{
  "hidden_size": 160,
  "experts_per_token": 4,
  "d_shared_expert": 0,
  "attn_scale": 0.125,
  "tie_word_embeddings": true,
  "parallel_block": false,
  "extras": ["capped logits"],
  "init_std_down": 0.00851,
  "learning_rate": 0.012,
  "lr_mult_o": 4.0,
  "final_lr_fraction": 0.0,
  "doc_mask": true,
  "train_tokens": 656700000
}
Below are experts of layer 2 (counted from 0) of a mixture-of-experts language model. Rows are named router (the router's row for the expert), gate (a neuron's input weights, with its number), up (a neuron's input weights, with its number), down (a neuron's output weights, with its number) and show model dimensions 0-79. Each number is 128 + 32 x the weight over its row's rms, rounded and kept within 0 to 255. Numbers have three digits each.
Before each expert's rows: "raises" lists some tokens whose logits its average output raises strongly, later layers aside; "comes after" lists some tokens at least twice as common just before its tokens as in all text. This comes from a sample of Wikipedia text that the model never trained on. Tokens count by the router's weight.

# expert 135
raises: " ", "ly", ".", " on", " at", " for"
comes after: " a", " is", ",", " are", " and", " was"
router:107066038138170090109163143142109116106182151071084149126076124171112111123196189144087158179195078180171151096109125129122116107138138124157117149147125106119165096114091123085145169095123082147117158185049093132108162147091122175105161147
gate0:117116122137168153108135121104146109091124087145107127157135101118160068118103097237104163137116185159128093103156112133160139078152135103116128170178127179140109046143110117144153135141143161076132153045091095143115109210141124063144151152
up0:123048157218136202193100112174121131191115135103134164080138146100152133137120109107137143133132147139160097153158151170140119118134171139121174140148103111121090146126163176135122100138086109125150143069113072083140124145158147091124098135
down0:102174055132155118193189143080124119144160074120170108150112088113179126134112131158134168143110118096129097112159194178124075059155147098191201172086155092107100092059116154131116144135127130160193108174114152146178104079123152135116159170

# expert 142
raises: "ri", "-", "im", "ro", "id", "w"
comes after: " the", " a", " and", " to", " of", " re"
router:125110094189163089091134150148109164119115170105108179115085113193097132152154180110083143130147111177140141114126141136140131080095128101100139182108120111127162079110084107089176148088151100137112139174039138133123206206108086145101142139
gate0:180129065142135097151119082091176155121091129129166125170119113120124091175084181143153164078094148148145119079153132149100136143090205136151138109060150155136147113119109102127127137172082118154140170117140144120117101070136139143100112080
up0:121117097125119153159092153152090152165099130114125114127146149165170118066148135074141177174153097083169130136116126141135073064133118190138118142105149103140109141140157166138206122139086091152121133177104117104161183132128111126144164116
down0:182163154110170122172143172110146125107127165138125097139124151081100068189086097153055140083140145106113126124091132096137141134087133141133151101151127157106166107158108085173104192162162130147137142150077090120159095105109145101113144127

# expert 144
raises: "0", "nd", "teen", "1", "3", "2"
comes after: " ", " (", " $", "_{", " #", " (#"
router:133115077178151089113155163143119185108149151080090128113129110163145128182155192132100173165109048156145160094086119134130115065097106103139154163140075095145153093118112123086163166072109123162088150126090109129110144122089114163111158127
gate0:101076123130146115120176109236116124167118170149119077117152204095117185112048146143124154198049137104133132164086127117107113090202137108134124086118106118107170075156212190140139103102127127145131087138116096097162157148146133079144115170
up0:110139091155144184131111140116196123094113096093117114127107057095142124183127110134133104094153108108095095105181178060078122146052174130120130154154149150107099091105067125114177078156123105167106180193118176191114147165127133160069071161
down0:097139096066153110105153061125157170114163129133087115124085161139140161088126139122159195129123157141194135167165163061095105158100048111111118149098135097112101093129088049144090113160184140090127055111142122180139116127083116125163123103

# expert 154
raises: "s", ".", ";", ",", " ", "-"
comes after: " the", "-", " a", " and", " his", "=="
router:156082120173156107105147178117110137136118170111133180120114111146152106142157158146091153144124071160187124091093151171110119091080140096169087191133127071132144074082093132099146112068101081154119139124091114110149160140114130163118135170
gate0:124158172111146096086145174048135151129090181129153113118140152067156148145060112120109146103113102106104134122152141155160169146202167175145111114119112107125139098141143123158117184131161139131172133092148136133109073140091137135081045118
up0:147133129050100121141124115131142133115140074137105100048154195128147157155111103117096085130173154108161121131141148155149144084140125144110120096128137105133196140140121190179160073115141142111150098110060102157106085153147188168150162087
down0:106113052126065088108159160116096139107107099175161075109160172081128099120143155144110116163163133120131172063142125168116131140153098161104135125185140132174136075133119111144058164108170106091155088116066167131131102093125178161101142109

# expert 2
raises: " same", " latter", " first", " second", " entire", "me"
comes after: " of", " in", " at", " to", " for", " with"
router:155091090168159103096153175180071141124194161134112143083101100151116087146192135117106177154138084141185134070083142177130119080088124112115087170141094130157145068099095159091160121069126122157118104137108063133090153145112117159117134155
gate0:135113118103166119065109072113094138049136131112086082067106142114132152144156106154143046172149150142108050124105093103131141169083067131089103114130062111090114116087100141067131164095150102128129148073151086131146153112120114077057133177
up0:109098165112071154126096160159124195163112126094110179140164151157096138142112147148139103118099206141136118143185118131124124122135123151095177129091154176178098194138174154110145155165146062133086198135178188133105127101168138177157124121
down0:072152134138152156114147142081160132106117138108197150141086084157119137153183153128135067215125126124116089141140095142165131132077128153144127149108130115128109138163167189151163142121157145125130209121092103059163051107102112183095144138

# expert 153
raises: "r", "d", " of", ".", ":", " ("
comes after: " to", "-", " a", " out", " up", " under"
router:141110126153158093122134118121119157122135195083125128108103082165107102135190166187102136145121067135157162076114072152124101147115137153160121204155108107151170074102121174093156107124153104172070124204135101147093120123094108113124148107
gate0:109135116153113102156152105093129119124165102109124148142081121117133157167104117182148052164069147131163158145160163120166126101178133193161164152153072050096102163064109129088156110131109094094146094163080162062116094152141199130151122160
up0:102118125145134075134157188123130172118112141086147155187120187147123086138077106163128128104132111082107115102128108112141120111132120203054087177131162075118153144124094112147084105084116126163184113159150060119092121106152155111129078084
down0:158154034082090125093116148113145094082196159077094138107132130170094142127093164072117148108132104175105140137104147095097099180136113154120095133087090113140134185098171067146099075098152149179142077157101103115145102125126133128178167128

# expert 167
raises: "\n", " —", " next", " ", " he"
comes after: " ", " —", "0", "%", ")", " Votes"
router:148098121139156082083140187140077155121179141125111187073095078192149106124156154140130142155135098145132133118075141151106144102092101122111143161126103098171183102141068149101182127085132096175074131170101075169105142155126080145093170172
gate0:144177142078172109125122165151122141064081204112130110162126132202108131111106113167104131147099150098131099156102146079131128135083087166148139123186104122138130141130110100072086147101109176174151094087145136106139100101166142217113117142
up0:133158154117165142125156104151115213128141161117177075146125130114122121104119077170072095157088079095138108079122175155110118117121077077139109097092119168112118126070138097086148104114138102158111094142103127164177063148104095184087103162
down0:167070107140120081144113143115114077105156132144145110135087122147049090155166183086092134162156174187116117138152119119146067114108190139058147139097168178189122096204178131169138091139170163125118131166135160105113158168197109099183157100

# expert 165
raises: "ock", "ack", "ow", "ick", "ub", "age"
comes after: " ", " (", "w", " du", " \"", "ter"
router:151115082171171116098156176131099145107132141117131174110085131163168081132132152119073137144176098149115155133138132161144134100079108063086127193129089099137200101129086146113132132126144087125127088128093107156125109139123113178076111156
gate0:130153189073117087153150096109119127122168122174124091162096077187104132127150053166138151078081136201126075166187202113154134138121127135127121073166158141132089171176123142156170139149111116088178154160126119105126101119171082141128136101
up0:127048099119096141126151124170196159135186116141090145152118168100149122132169107108179149130142149200144101104121153095124172174162128151134160148061092153170178100073067138087152084108092142149117157185097125107134101146127082132152166136
down0:071057117158092118106123103169104143119141152115092092077148113157113121124138158125124095135113151083076104091113178132075214092052116138165124177143136124101099152148100139164167143148130115109155082127190160083121145147075141120043073091

# expert 11
raises: "U", ".", "SR", "J", "O", "BA"
comes after: " (", " \"", "\n", "-", " M", "″"
router:149105118219136100095168163165113136083138141118113146116143115164116115184148143112117183137112125170160108121097117141142080097116096091109124131184128106178166112117104104144137144062120132197122141165100048136093177125092082159115119125
gate0:058133163106104125140126117138155107100121122136142092152106083152099159131138132106101183171087105149078081101159098118143140167110060118092134100162144106098116121075105144137163124143191110164139176111117118109114117221137097167134123177
up0:176114156107093167084168143143152102095096130068195127126102125127154177100108152114148192112047138129153132146128159095132160145096061152103175122097140154124180121113122164152110094150140098129087093099157159157095149140139126175174110125
down0:170124102102072131136131119166165136158094107052124113116063090100089153075127089103130167120114136081110144144121106117094181126104093134111119139128112068136123101072166135093128125208087091130099129139168152116174204146116116162161169082

# expert 87
raises: "th", " people", " need"
comes after: "2", "3", "4", "5", "6", "9"
router:125113093150140129115171160141106161093155134083126155083110082141151113195174175138079163133145077153153144122110116134124125078088140102165096123139086097117169061086103121091187122100102077180074156128094089137061191165088111140135111118
gate0:123183162127154183182082135119160128162137134158149134166188118087143119131141145090136118152104101095124116147166147113140187120146084126076140086182175134138142140120177127174144168095194192075178149129102146137139122127163117136169133076
up0:121142123180192145097117125164076140099199166103106111099151093136154033226082155181113136117153163202051087126141145147094181163096154165142135177097116091159136113092113132106104103148172127119086115113111091115125142198143111150121099160
down0:116134113127160112080136152148142113087146151130175129127146112135057177111116145162167097172134127215115091113118111132159132166108123136113130100167143167149116127146101119113153140125153105160157187165094140151114198101151092138112120113

# expert 170
raises: " same", " latter", " largest", " first", " majority", " second"
comes after: " of", ".", " in", " to", ",", " on"
router:152088104173171106087140201146091136097173146119077143101090092137111104155192161112127176144148094154159157060096136173118119079109083125133095155158089117177173102113093120115174139051144113148111078177089076167066154131126127177088153148
gate0:169184122136146162123093193159162150145156135185105127065094104189128144115113206193151100132170101096136169141102148148158168142139154094144168069093118120097157152166212137106121123140137146077106070157145099200120159153083124111127147141
up0:075128139130163119104114046099138157117098117142175139125142170112092098135170121125102111167097088134128115114173058112093100103079165142129135116193080161071116115130141133167122154108100167121131113137079140114177085129123142163188173125
down0:125144118123147145126121147133163080099118179156125074092102131113132150075136126128096076145157126121195180131111189056158134084101124200144126090138173121168205156117140132093163187168130114063086142165107160142101144109062149165171124134

# expert 119
raises: "ing", "s", "er", ".", "r", "ers"
comes after: " to", " the", " and", " a", " not", "ly"
router:109093123139134083127136117142129146100154190086119167123071081200102102136198160161081134164149078173158141089126104147108093106113110144144132163149134129094150109113109168099136182114113106147090122179124110140116181163080084199142173145
gate0:174103078103135160157089118095137121181125168130182107142189147163128101141104101087121131128168164108199098086110105112102121092124127123099111099156156155103114135110134132068125099110163108107142101093132168144126158151112153133177134098
up0:163162168144154112160145138125166139109157139170130104122162144135081108097093172123150145089072148134089124128182170126128110156103118114136085089167104128130128068112078121152120171129143085126144154191166155111116139089202129166145113088
down0:139145105109104138118160113109098126141126152106148129109144163148145141159146173159102128099126136195102138112156150204096176123154111086113190149176120105057165139114111143109118179157149093130108030152141111114158068113094181101183139162

# expert 36
raises: " the", " its", " their", " a", " another", " his"
comes after: "ed", ",", "s", " along", " due", "d"
router:163078104120142098108221176170109150113152165096116161086077104146104076181193158144132134207162076176136116096126098152145095087117117122124111164129109130115134086129123148100122117129137112132124120122104056141102156161144094154090116166
gate0:153165144109186072161127175114120093144059108108127134166134113131136125186148124130134114146130133134122083157172092121097122080048132144146167156155086144128083118137140111143144142090067128139081123102062126128107110106136076114213102103
up0:116143112118168170146112122146150090067131116118152150130067171107100077104127130132096134141099069161094109099098154113095137145205072113079055122096172111110176125085180135138132113113196112115130121203184147168160128171098079120141128155
down0:149068135106143153103104142131164142101151128129088079112087172080157173116129153106124192176114096188108147100137193104109068070187119116169140129134144091104228123144116122118128119078153123136115153144134097158111100182116096119083126129

# expert 42
raises: "\n", ".", ";", ",", " (", "s"
comes after: " the", " United", " South", " of", " The", " North"
router:123099084168149067110177161129124165098154127125091193127136136156135063130144177152100129194104094153191170112104111141156141106093148123121107126198125131133170087121050093121193150072091088155064136161087117144056185178123074132092157121
gate0:111169158154160128173139160112086122118136120216150112129139160147185126107151159068084136149136143128100069153131134134197162084138139220147134150091085091112112196147124222121104106084162167137147108118123197074113078075099149115083107089
up0:141086118140107137142176078117147120159174103178159207133169065096087117156134091080151143182146092099166104147144086119130142068107114130158145133156189183065165128144128153121189145153122152137070181147125102119084127157143131100192146115
down0:119099148085110137146090163107139093110157147098114135120169153142180162127142065139098158100100117065127138139122123209084110131083087129136087103136108120093129112122128066111114162095048114126167081151105113091130112181145117111136148145

# expert 55
raises: "|", "-", "\n", "(", "I", "Source"
comes after: " |", ")", ".", ";", ");", " information"
router:135120108149184073090141165147118149105133137126075139074131081141136115164159129139132191163130108190173119118111140168094122103111132094156083145150095087134203065115081121118170126061113077185101124190092073167103145138126121171135120142
gate0:157130142130112196194072177102105129151124178129181174139109098060196093113120121149129158112134086171088123075111138064142119105168131078117081139099117061147145168172167134077136167147142173105091185133142126134081221108144194084157076133
up0:070114193118088093162139153118073123174121132126120108185125175126111132143078108090159111194088175131048170120143167138113153103118112183145096138133114141091154120136107134065101166107144166166138115149178114164128125166162136122131110108
down0:118163129103172158087151120154111124101118104133141112141185110169143102061118085110130117145149139117211113150125086107118200154121113135146094090180084141203152082124099161080144110147130081117127119165098110132190111146090150141108073115

# expert 152
raises: "0", "1", ".", "5", "2", "4"
comes after: "2", "0", "1", "3", "5", "4"
router:125118085172140103113134142171045151104151139127059152107125093146136123212183142142079137148163069181130139075069120145118103070088142128142135150150100110142156076111108145114181130093107133199106100154062113147104160168083095147123139137
gate0:140134137181092179096107143117098136120117168106131103103182161089139075124097165084151138097116136084067107176100048135084126190111088099126127151170120120184156214088179145112210113125136102153149118129118213162122057160108131121146119100
up0:110148128138165167164096121130093074179116174078142188071117124108126124123103169097101154155155057134160115105154133140113081132111124119164112137079154145110160157159143116125084163096137149145123120141133112130120182151066151091116147107
down0:140150162209127140121140114149128141133123119129091103150149202122123070140129144153137101180095173149181063090149123120099127146091104091091123139148115184184138143109098098114178113131148130102159106169146205135107085117144152140073103210

# expert 128
raises: "é", "ite", "-", "off", "te", "ow"
comes after: "k", "s", "ra", "wa", " Po", " S"
router:133093103131194080127143172173086124137143108085099160132132143123174055116138176111137150175149121145119145092111124141122113083155146094161120149174095117110197136129057162156125166056134108217092094117123082195082141132134118150160118153
gate0:033184094111120072153091145168156145143079087097157116169127130152113131120100157158138156154104131099145146096129134114157120086155087135129130152066171096152139094234123132091131146154135125105079140135110147161114152115092086130142200081
up0:184157157144063098144076175092134144102159131170095085157090128143167078099134181064165132114126104169116096103092085163115193167140125100134076091103148145116076154189162146160128118132144138091139169132149131067116168131138139182147099161
down0:135093149150132172136145090131114175170128152140143122062122115128130118132179127097135094163094149153142083185113170128178131089179119142124108122115135144103109147133176124051091153120153156129145108121189091123182077073193100087120141189

# expert 107
raises: "g", "mm", "ft", "gg", "pp", "th"
comes after: "-", ":", " of", ",", " the", " and"
router:111130115153169050111129153143076168088125119120100134084105108159098123190180175116097187171136076164138111116139090147109123074114124153114090153184119049126154065133070146095148175048119090152059097162051114143083169157100079145106125173
gate0:098109109117129114126104138095124099085109116150146096086136171126120116146149122167122090173121137091147121149094080127151110131172089215176089146172078207116085152122071096114101099079129100140089157113076041062170142138145166144117141118
up0:120150113155151143164173169129146099132094142081161130095154215095158133174082153146088181142100178151137134111124134072201080116117128090162079171089151133156145098110123074138144182114135174094077163062137077143120130188133145137111101142
down0:105125146103079177118144106073172144132087170092120145173094137111083183088230126116149171116123136119150145099207152105094178070108169154187140109161118102124137140116105153120154141131105166215146173192155110133113083153073139119176182165

# expert 190
raises: " the", " their", " a", " his", " this", " its"
comes after: "ed", "s", "ation", " along", "ion", " produced"
router:144079102123156074094201149157068160114166153124101171091079114174095099175179125146130136164132068179146155073116102143124122114077129133110097181140081132111145099103109154127133133143133095157123116117106075159112159178105080141114159155
gate0:081151136090048109123173090104132119167109096188105100151122174141172121176122087116151165069125106123103162073109072097127118196144174119144119081114101171087110067106148156115192117170120108112124131137099122084125129119160182142139134126
up0:083085144167085111125169128133085073046161120112098096143173076143138174156145097120146122170039124099078148135059148134112146116140100127103054175109143107193139184123135098095159124132113094138151136133104141125156111147158135134121136135
down0:123146122111144122132102095156138161144084112076119179134111104153136152090117169172183116175170124147177113140178152111078096151118122120169114102116163122071150163166185153121121123143165092143133108090060132139117122099201089089059120125

# expert 44
raises: "s", ".", ",", ";", "ry", "r"
comes after: " the", " a", " The", " in", " Air", " and"
router:112116131196134113120165168133101140092132209115096151109111068156151078145166196165112150198123074120151143112136094149119145108077132137107105166157106098125143077116069155089157095102122097127082127130144147120107171134082090149092134125
gate0:115170117138133184175108117071086146087119139139141168064170113168171132096170134095042130143130110052102169119116130163095131146107086126097092141118128097122133137080118115097116152081100146178151190112133089107176132118054130129128162169
up0:126137082117088126096162185127133147096115115154161114105122104132145145079185118119131149084142125123071109103112108056126113150071120083089103121083158105178056062188167109143129149083123118153171067100145117132117077089172133141124085141
down0:107170187137119161152117155131113163153117166138162126150168069134102129127093067115143174132146117117173078100112111122205111113107189117088161066097090129095096174135140171118096130126119096081109087139084135133155130129054141127153173123

# expert 136
raises: "te", "ept", "ending", "ub", "am", "que"
comes after: " ", "-", "/", " Re", " Chu", "("
router:133149129124130076077149161153116193088138152108118140063126111137115126185141171113062182142178119125138132135062144150103104096101140137159100159141121114091182110114111137119157150055107120142095108147063103182131116150110118165107108162
gate0:171084188135114203140169147157090118157179083092143118111063135121116108153116112090049154138151122119067111135090104191156120164125141128147123117208112078102131121157085144150112104115131147053136141122156122125144123104184174097116145124
up0:145153192162172150086148112099128143119150168127139146142146142200157168181121173190120118095179164091146142117059160130114135153078085094131139062098110070133123119095125188148147164119086101126104109081126148114086079130125072117150112145
down0:126120099126144158163136074109116089157207106165130114059116152077098096129149148125150140174124121163099100160142122150136143124080168100113154080159095151097082069146134137139115083138115112168154121069116081111152153094094182124123121109

# expert 90
raises: "%", "9", "th", "y", "\"", "j"
comes after: ".", "–", ",", "7", "-", "6"
router:131131114170154100113135185178099135102193134094099144126098082124141126214144206106109171141121050150137161076098108164126155085118123111158091134106128084103168108126101124145175122095115111151071128138085107142070177125079114134135142122
gate0:109122135085131098094070139126176134148117145162151115156174122103075083117086095156169178159141074100183122134069144125105209165158078153118122112103175140104156134142112162139105061128204128117174147146108140129119083061120165036120153105
up0:145153123170151112063131121121138143192111157170151128087129117149146170134190098098157135130108136180136094083130134100062088130081199160097085103178139085151130140150116082124157134136150113168153118100130162146127149117119142167172145144
down0:133126108060150138213160132107135142156107165149204136136140126196087136108088098153133093145165092092174168121083145170103175193127111134160116114114087144086118113158141161168178145138159142123142125132128155054141088173165103169124102115

# expert 9
raises: "ate", "ter", "ating", "ation", " |", "ant"
comes after: "s", " ", "li", "ci", "ar", "gu"
router:141113084147158110127192133180092184082136146098088150113100142159150131122159188088080152116177136126171130109082174146149142077158139114119137147112135075113191115097113109103139142079142108131116113161102123136119153183125161203128132162
gate0:095118105149166133184142184167109145097223144129191154059138111168127122123104160086096141095101123077135140131112139084115156055130103118076151141113122096136170106109084112157149123208170160097146083091092103133118141179172144111173142144
up0:143092098207092117169073109110111129122187148166196161198137090199148118178106109107150184117091080137103101129128116126147118152150133132129130207184116158135147183145112123177118116106171158122097108132170167141137139114140155178118127107
down0:159169081142056154148152092100172134098125149140129081101119147118133164128110097128159180070105136126191152083119114117090131109143067131122115161128140104111180074092144130134168159117158107121104179080096055159156159202097143120094149074

# expert 38
raises: "|", "-", "\n", "(", "\"", "The"
comes after: " |", ".", ")", "---|---|---|---|", ";", ")."
router:138100120155198064113134192138112153097141135117094134069124086145156112156162134119129165155127101199161113130100133170123109100086111106167094169153105090115179091105084126118186122073132067191091131180103075153110146148128089161128113139
gate0:126111145111070141154062107096156057191120141133137077087099176173125156097101138169137107129126096093093143113121126066179122153133131159141125104152124179140145152149155139131140124173170111085167164133193143048101133104131094104115128125
up0:107146137126113149128099108112177058163120129152168150139105125136118152087141143135112098147110145111111134047124182054141098119140152156125154094121166177115103134165158129123114118152168152040188175100128184068162133153141145094124131134
down0:142154099123181147106167131118155174112098128138126144124158125105157105154127104159147120078131114170145167192170068170102102105099064098094085102151060099088169099130108152147104121064146086187120099210133117181088101101095097132149156087

# expert 30
raises: " ", "cc", "part", " second"
comes after: " as", " is", " with", ",", " was", " in"
router:164088067165180096100143134164112145116182140107080176100114108143099121191177141110093181140140116176148129113057130131103141078108144096111107170146091078133164064103061114095177124084131120144115121151064054144117160130127095182108138186
gate0:134111134133161170176178177179137155114116135161152091114185183125111121124174119154155113111152092128061099118138146142129076155131115092155152080081153051155156130156163094150105158118160189114092098105135106172085171095125129170058101078
up0:121118107143084175118118149122103117181145194140165141179094081177117162116153138159120143092170109098141110115115120110114117056188079116156108143174111055126102083151090158147167144136127134114131160078139112166101129138162151077136108183
down0:140126143134129123144179180152161115066118119161145075132138193092162106111149096141109173182153100166119155152168116121083080107115128164082147148143145170091180107143096095111130158105063088114101136154168145113120167063160126138130108139

# expert 109
raises: "-", "ly", " ", ".", " (", "en"
comes after: " a", " the", " very", " f", " an", " is"
router:122066077136160097124157160125082127117151195069095127139077120136138094117153162172132164137190083168144162061112125142142133111130145118153119176179103111151128091115084132120149167099146116200117135202043108179071177122086124190118135168
gate0:110093145112119091193148190086139111165182167149169079123121178109131133101099106131107146173116128224160126117181123095190069164144112084138083093161127113096130093112098100114152142187156112110122121139179104100134131093154106114169206130
up0:111128123136194148098175152168092067173156125117117128088123122157159115075072150149137111152162157156118091188124105124124105078105178207075132103154057114185096168144132120101122112130109143184163102145150106139110089116174091104129164131
down0:138126066092120091139118120151138108118122158086120132082127138120100115175156131148175126174125179171094021152120111063111134114146094109144136144106111145083061133070142163139091159137123118173099167070171188126176177168129099116063139104

# expert 97
raises: " the", " ", " both", " a", " their", " each"
comes after: "s", "ed", " based", " found", " located", "ing"
router:095103101159163095136197141188134150110209116088104149075121086167106096181201148123107134166146061181145155102110134144134105088124142145142100171147110129103137122089100137098161100111132127160113095160098138149096173138124078151116167131
gate0:100100119120183154148142105155153087101124147075130112122089111101096150145102092082184083182133116102130106144138146159140120125142141171087131155170099186077221137132173181171151077081172125121133085194057148149150118148058151063093102113
up0:167114158087097071139122118146165141151182168104063117127166172081195112071151132104141111135117144114060164151129112132150148088098154183153112061071111129125089164185181139173135126046076119079153169151126177104118124115103113152116108176
down0:135131127094166177130131103171090160193115096136162106082130107136139068131111145163119084104098167114117120148112092133166115184130149153175154152155141195129110103112095095108059102127061136148146076164101113150144173135166221140108140098

# expert 138
raises: ".", "ard", "ill", "ist", "ett", "ul"
comes after: ".", " |", " \"", ",", " (", ":"
router:103111090183174117090158159179128142129131140104136162115083099191131100181143190121094161135109109166127143121102119140131120057069117084111134192125121092170189108105143118115161151086096100149068158163101138136092188189149065175093145168
gate0:118161190132119140127111119129104084143137101099196174182100066132153145131127173128156148133161105173172108081125140174138187149107075135131140155092107139101153144116143149107115101059075150162090136180094103107151148099112073120076099134
up0:137167149132178122141154149125103149104134150127113141122172115088177117159061149122178058138104130160157198090134128160109142097103099131077088123118130071130179108108186106133124114139194142094122129115158107096178128098137119094093101117
down0:107135130136141094151162103156155107113129152150117170111095141043122163160169116090163109130131157161151108095100157145151126035070095159150099131071138121143145142102155153104139178170157171049141113144171146110137072170177155098045149121

# expert 127
raises: "die", "ten", " April", "de", "ward", " addition"
comes after: ".", "\n", " Dur", "ed", "Dur", " released"
router:108078088171153068125200140140076185066168149088098153095105106131133085168165141140094134125168067179154141044123115131093128107079149142114079167110093112113149088106103156120202103106145128170123093149095130144080150132080138183131176125
gate0:218187105157168132104125136123105127117145124134142162119140123127131142124146102136131132100144179093117118146084105183115168138149142105106118101147151103057119111059089167172130119113128121180118135083125175150150138082099195102147168063
up0:109122149094150090139112121132089100078125137074069181094180137155147082096110137170147149172104143125135147118167104133177104062160155145138138072141140181069121096102129112136099176124111081146083143137160132104169141120170145139177169120
down0:125091093125100104187166095103112130089177136101132144141194109107109120125139162135068082130127115182155133133121080082127100128167100151166094150124168130104125080095173159164148112107131126143090143125154172119127151150056148104101108141

# expert 125
raises: ".", "y", "e", "et", "it", "ym"
comes after: " (", "\n", " \"", "-", "===", "=="
router:130125114178131103104151208163102157082149125112117157107116103173083121169134154115078163143170101176144179094094145147104134091069091108102075159169146086151140104080073175115166123099126136163107092181086093158115172142087080184125156139
gate0:111118114074156132162118074130105130085126199165158125091118106130158110159153127159150148106194154163115176113172097099161120133203171147108075120191192167115138125150118135118088101153105122108115077128115054155159128143111121125128079141
up0:109100150245114181106160137153171123139131106098098136140143138131201154126114155156053092148111180132122183151132094167126148105148121163167120099053143113113137077138123136150211092075149095103110150137152157130159115093114138170102095128
down0:160101158171157128114151139109123080109165160126120125168126119054143116082147103104168147091101069156111095103096144124098132143147107115174153117119107186116210125112144140126083108157096138032099113091173101168095179065153111113149089110

# expert 183
raises: " of", "s", ".", ",", " with", "-"
comes after: " the", " a", " The", " his", " its", " their"
router:149086123175153067112127195124106155076171182120086199112083075165127074130188177149138130126157089150173170103127118169125120061115138136154106178142114114125125068094057146097131127131111117150090151137099080120112208153063091178126186119
gate0:102146149145139094173213127125117182091122154113143184122145082175106111149127112155143099135114146174126119109147197079111155089134122100082092093169096130136082108144137153082104146144169207129099190143135103119112118063116169090094095114
up0:092149115111161117163184127123138080155151093116112114102112121160135109117077099092170097149117147105098100134121147176170098094099077088174129099095119120133091120064110130144110171097129204130074127110065118101143151062158140165129153168
down0:166128110099144152056107086119073111130153126169157074105122135115143127112122186180091156152111125117095113123146113148132157097190085057157122130104122124195144123130215059065168157146147138130168131131131116147147135132177179090159158131

# expert 147
raises: "\n", " ", " —"
comes after: "0", ")", "%", "6", "4", "5"
router:142108119131177104128150159181052168098178144118110201084118079153125108141172144127119149140133117140141134102059120143128121104123113102118103154144105093137201107122094131097192115076162091160113115139095077178047177165133105154131113188
gate0:154096097126128121073136103084099133160171063095088084101115144101137103155159164091161131077137169165195130120113160121132097171116106133098126091123086132111020123087150185120114141163163126085060122191144132089041106139150116135164162134
up0:100087154094101108112189181161126099111111113104157117105078104168138143134105105141129144135151111127044136127131158147128156121138183087104131210151149095133148156104152134123094131126114123167130100121114097135178142063102148117078126133
down0:153111111182085112073117120141135117103115104108137063155090127136109137127145149094136125097147120132065166169130115123208092092101185101044163080150068123145121146111110103127154155156158097144098094137172126068137138085148141133091162145